Below are experts of layer 3 (counted from 0) of a mixture-of-experts language model. Rows are named router (the router's row for the expert) and show model dimensions 80-159. Each number is 128 + 32 x the weight over its row's rms, rounded and kept within 0 to 255. Numbers have three digits each.
After each expert's rows: "gets" lists some tokens that make up at least twice as much of what it gets as of all text. This comes from a sample of Wikipedia text that the model never trained on. Tokens count by the router's weight.

# expert 53
router:082127156112117119095096136175168061098117164133150111155180183112126111134145163108195077089182139133103106157185127106128153104164100112152199107137133151098100124170125179155109116088172116125082171116161135114086174131126112144164150098
gets: " |", ".", ",", "-", " his", ".\n\n"

# expert 58
router:135098138139105096133119098142180105103106188147164096139145174138120134140161146120176092086144140151109110164155092102074151079145112083170151135124172174070134117143094156129096069120150088124114205094156172102110167105178131161179185093
gets: " in", " to", " of", " ", " the", " was"

# expert 59
router:109114133187093084131088134199132119112111142138140087135160188128102089145110119149152114101146181137123115151197122089099156119153064083158200087117181176105098130163077179162091075117160121067103174110156157098119136088133129129160170116
gets: " |\n", " a", " L", " M", "|", " G"

# expert 23
router:087066163110125086089089136158108128090124154193150092178156180117141145174135100094139093104128154151098124164147111090119146063178090075157123119144138138133107146163116220133088101073152082117111122078182127099095191138153134132170152072
gets: " as", " (", " \"", " a", " for", " with"

# expert 28
router:111074146150102112100120152169151109117090134146176121158196159121136149124128159121153079081167143138125160145179101100090161086205094072129182119109118152089087115159106159159068052109161105104112155132186115105094184090152097154137140120
gets: "ing", " had", " was", " is", " with", " has"

# expert 6
router:101082137162128081131102114106158134099117130145200062149149148147127116157162158134168104131162192148102128165158108106106168104150098102208130114120125176062092134144123149174090086117130138107089120110177149091087125128133090184169172121
gets: " in", " of", " to", ":", " L", "ed"

# expert 22
router:116133181145094072127125146109172062101104144135159099182143132167124127170184150112154132090171167156096115161154076111125174097156116127130174099106151164067106131180121163169080075093160095095125156075141163122079163139156106163165149124
gets: " in", " of", " the", " on", " for", " from"

# expert 48
router:078088136152107095058131084161167097109101158152156091134132180106094119216118142133179101101136144140099106158164119082084169106154093081122152115137160122109123168130127157135082118089145110099091182084167180105145179111161145166157181081
gets: " S", " K", " D", " T", " P", " C"

# expert 49
router:099089148142119120106123147175156120063083165169169089163157122152140107151128092088165147115171159146104124154187124088131146125149059125141127099139157142089077134155061164141088128093116141159088143115126139082104123110136114159168151130
gets: "'s", ".", " the", "ic", "ical", "al"

# expert 57
router:121096151172096133122084124172163129110131154142134114183161159178085121158144134083171109125173148132076094133141081076145185079140085138147157099084124198120119096148133143142081114135143063144103175045148151100075170070170147146160160089
gets: ".\n\n", " (", "\n", " |\n", ".", "\n\n"

# expert 61
router:065120153180099114124095125125158087095105161160172088150149159106098108127149129078138121079151196172114126156158118106099164126160073082168142132116125142100090138164087136155094087120167114107094152109157197075086170070141106149181166105
gets: " ", " the", "1", "2", "3", "4"

# expert 38
router:105106141147114127109092150165190101116124150169165091150166178149133151157145139089154088103126201145098115190136133116097163089136082074137163143140160168123110129163129132147087113086191095159071165113177161111090130078111055185180126109
gets: ";", " |", "\n", ")", ")\n", ");"

# expert 39
router:068108159141054083070127118167167105103088187157181075140152151137114135138129109135152112117170159126090145148166134113107145131139087148143117082148136134110119098178121179164114118089153118125109166057177165102139174117178145147148166102
gets: " P", " S", " B", " F", " G", " M"

# expert 43
router:118145145144083101110106147174163101130121149159168101201178131159127111169122160080152126092162141152092125159159112076126157115117108128160188096060149210124091093157118150175060121088138110151090186065136167076127167074147102133146147078
gets: "\n", " |\n", "|", ")\n", " |", "\n\n"

# expert 10
router:125102155156110123111064098175105133096138140172164103155159152158114095160113129116165103077142164157135152164163095102107157076152081082140127108144172119130081132128110166134070124103143100128064192114143128090111192095137093152151188089
gets: ".", " and", ",", "–", ")", "/"

# expert 29
router:099100189169124087092089145158186091103119169145161100182166131177144132150166150112163101114161140188113128146164115116135154098157087109155129132105132152105115140144129156158083089077172080103085162093145130128114140094137101162174185092
gets: ",", " of", "),", " in", " and", " from"

# expert 42
router:131124149141113108123073168147133109117153177162192092167175119143142117168120128057148102081158180155118127185162113110094171072157079089163175095100154190106111102112136133177107097128160128113093186114142164074109190071146071175185153119
gets: " |", " ", ")", "|", "1", "0"

# expert 11
router:120118138149079124136069114182122125085127169159183101140158132111132134143143131081149101086157135172134110166178096104081164116156098102137214110151107185109101119161094156178111087081132118080063172118139158088113168047169091148191151085
gets: "10", "2", "20", "19", "0", "1"

# expert 17
router:113091162146086073109130149131198077067090141135163098200148116151120113132160139090145127144175162170076123153166085077142174134167131130141178119121124159108135094164119154151059143110153089147121149120119163080093173110128071154171157112
gets: " in", " the", "\n", "-", " of", "=="

# expert 34
router:125084159113128092075108117182184120116089160122159090168185167121157119149113154091177110104150147142111153109140108082136175058176088112139167094094138153113106135163104190153103115133136074130090152090157158128098152113131086152178131088
gets: ".\n\n", " |\n", ".", "\n\n", " |\n\n", "==\n"

# expert 35
router:109091130174087094141093145175154092106126143165151108152165127132127080165173109092158132091117160155152149148172101080071132119150070093150169130126142151139078119153087162119073071101126152091122148114134165105117172122162075160199150120
gets: "1", ".", "4", "3", "2", "5"

# expert 32
router:093117141131114115113098138148137155084121135158171067153167154127128093177121140129169138101165194172111102195180088076130148100181098112166156093128127162097078154136100155185102089092132114159078151107156141068113130098168111162194162100
gets: "i", "a", "o", "u", "in", "is"

# expert 24
router:103074134140109126113105123155144124103137156138173104172175131158123139164183147080150149110150166154130098175160115099061172127150084098139157102138176127093108098150110137175079082072149126092071216094146155053104151110172121127199165084
gets: " ", "19", "18", "20", "–", "17"

# expert 16
router:096084159134106106079117140165137123071081178213152106161145169106157138159137119091174075112159141143124146135144095112130165086198112087163151127118136139079112154126101160151067078103127137100140176114156162102124165099154115205179144087
gets: " to", " a", " was", " is", " \"", " are"

# expert 54
router:081116149147079106099099118151158138100089162153176090144161139140135121142132144099128108102138154120115128111166125109080163073132120097158158114152162148116077147183131147129130122065152102144097174100130160104137146132167167175152192102
gets: "f", " D", "d", " F", "c", "b"

# expert 0
router:152119166159112115139078147160136116091103173144170054174140118136144085206139124098164082123155156145116127146178113145107164116194096083169144098137134148113105113134095124139094072095189124110095168089106147113131170060130114183154196093
gets: " and", ",", ")", "),", " was", "\""

# expert 56
router:086076139168089096108093123156139124065110151167142117166158148130098083127165124140126169059172188179143128142152089081091162109150097124159168099154155150140090094188114132162098106122135099106092154073150175078111138119174112150152124049
gets: "20", " ", "19", "–", "18", "10"

# expert 5
router:097104145156112114129105165118165131118098155147156085169163131127163107135134128109136097082147198179099127141158117091103142064160068070160165109128167143129091104179119139145095108114136081125090156131158155081098163094134099142153156111
gets: " ", " |", "0", "|", " |\n", " +"

# expert 33
router:105108159143104115105078119159151116097113129124182097133132178148158079180136135098149156128142190156120126172164090132080153106145072082152152091112138144116102131120096140170099090045170121143126149116104143077125202101173119159163195102
gets: "19", "th", "c", "b", "20", "h"

# expert 14
router:103122163146110101093110181115136102119124155133149071155160147151134091189124115088128121100177154139082126162184118112094137090177109090137141083131160166094101129130115164173108075070154136087056192084153118102099158083112114165139169097
gets: " |", ",", " and", " –", "\"", "),"

# expert 63
router:121089123142104097103121096121147130123122135121149088168203154126104096137150158137135101112160166169126105130143099090079157094139085085147126110146176173094101102150085156141092095123146146163073169083137139114103151093178106156158218127
gets: " ", "–", " November", " September", " August", " January"

# expert 21
router:102101149127101111089086154166141064108082153175141070170158133168113120145149130097181121094141162140114118173175119077103170086125101079152159136132164123093122122140131170139102135070167129138107154107144161113095156073139101166201156110
gets: " |", "|", ";", ",", ")", "),"

# expert 36
router:080080142145086124126133149181136099096105117193147111142166137145150123149152127099160130093138153154117109170133097137073165067155045070157140132165144148139097136167091166144111143110142090114074179141156163064105149078162132151191174095
gets: "20", ".", " of", ";", "19", " and"

# expert 41
router:078100139120115109125068108128183117110126121164140093157134157188109109144175135098151111133192129171118096149132081123115128097150067109160143091081154176057093090112156171140098098133187086117119144097158150096102206110153148158166148095
gets: ".\n\n", "\n\n", ".", "==\n", "=", " =\n\n"

# expert 47
router:119109153132112105071090104185131095075106156128142065188169155160146101168123141106155113081153171146115136182184119109067137077146097092151209110114139155115128122156078150152113102100165112126078136101148150063125159101152108156171172097
gets: "0", "6", "5", "4", "2", "1"

# expert 30
router:107092155138101094133103142133115114118097144170130142149127172164099128180169091093145132110179138157108077172146090126090135126177086140140126067118144158089124126173129180193122114105182106115137157092156165093106159098175112147145159095
gets: " =\n\n", " a", " the", "-", " is", ":"

# expert 15
router:114108166141089098138082136173143121110142148133182064172159160117155104184114153106165121088170202159120114186147134120096162156183074134133145125109128163087100133156114125193079112048149104104105199084165192084115158078151109151134148100
gets: " ", " of", "-", "–", "0", "\n"

# expert 3
router:138135148149146088096108148176131103127128125187196086162163150086149126139148148066139126108153131149127151155140109141096161073150091093177144117128131152085066177173154185149064110060152095144096188109177109111073142109120119142181156097
gets: ":", " \"", ".", ",", " |", " –"

# expert 44
router:090094128176119089116086145102152132104113168152165123157209160176112115149169073078141113089123167138086100144130121100100175083146139122148169129154151220120104142101142168131091117125145096164138140083153165105106144063148119166119143130
gets: "-", "\n", "==", "\n\n", ")\n", "==="

# expert 37
router:120094168118128130116078132157151100118102134157124055129206155168137093129126137143158081097130171170122109146166137081087130116172083093144161101107125148085084147137089136172076074098159116133087135128148163112099151094132108169187146127
gets: "ing", "ed", "en", "er", "i", "ate"

# expert 13
router:101097142148099107113100140176168121094083150154173117154150135114136111149121124104148082085128214168115143121167113086131150093133077108167170078144155155113094123176123146185111118083127108126089160109152151082097176099162101158137181053
gets: "0", " the", " |", "1", ")", "%"

# expert 25
router:097125122141113102088083145150139151126112180123130095164144142136096072133150089102155105094153153139126111144170087098087183064160086100154161111133144181087109140143111171149124072069122124105073165086133165113098155103125137153142140106
gets: " the", " The", " a", "'s", " on", " for"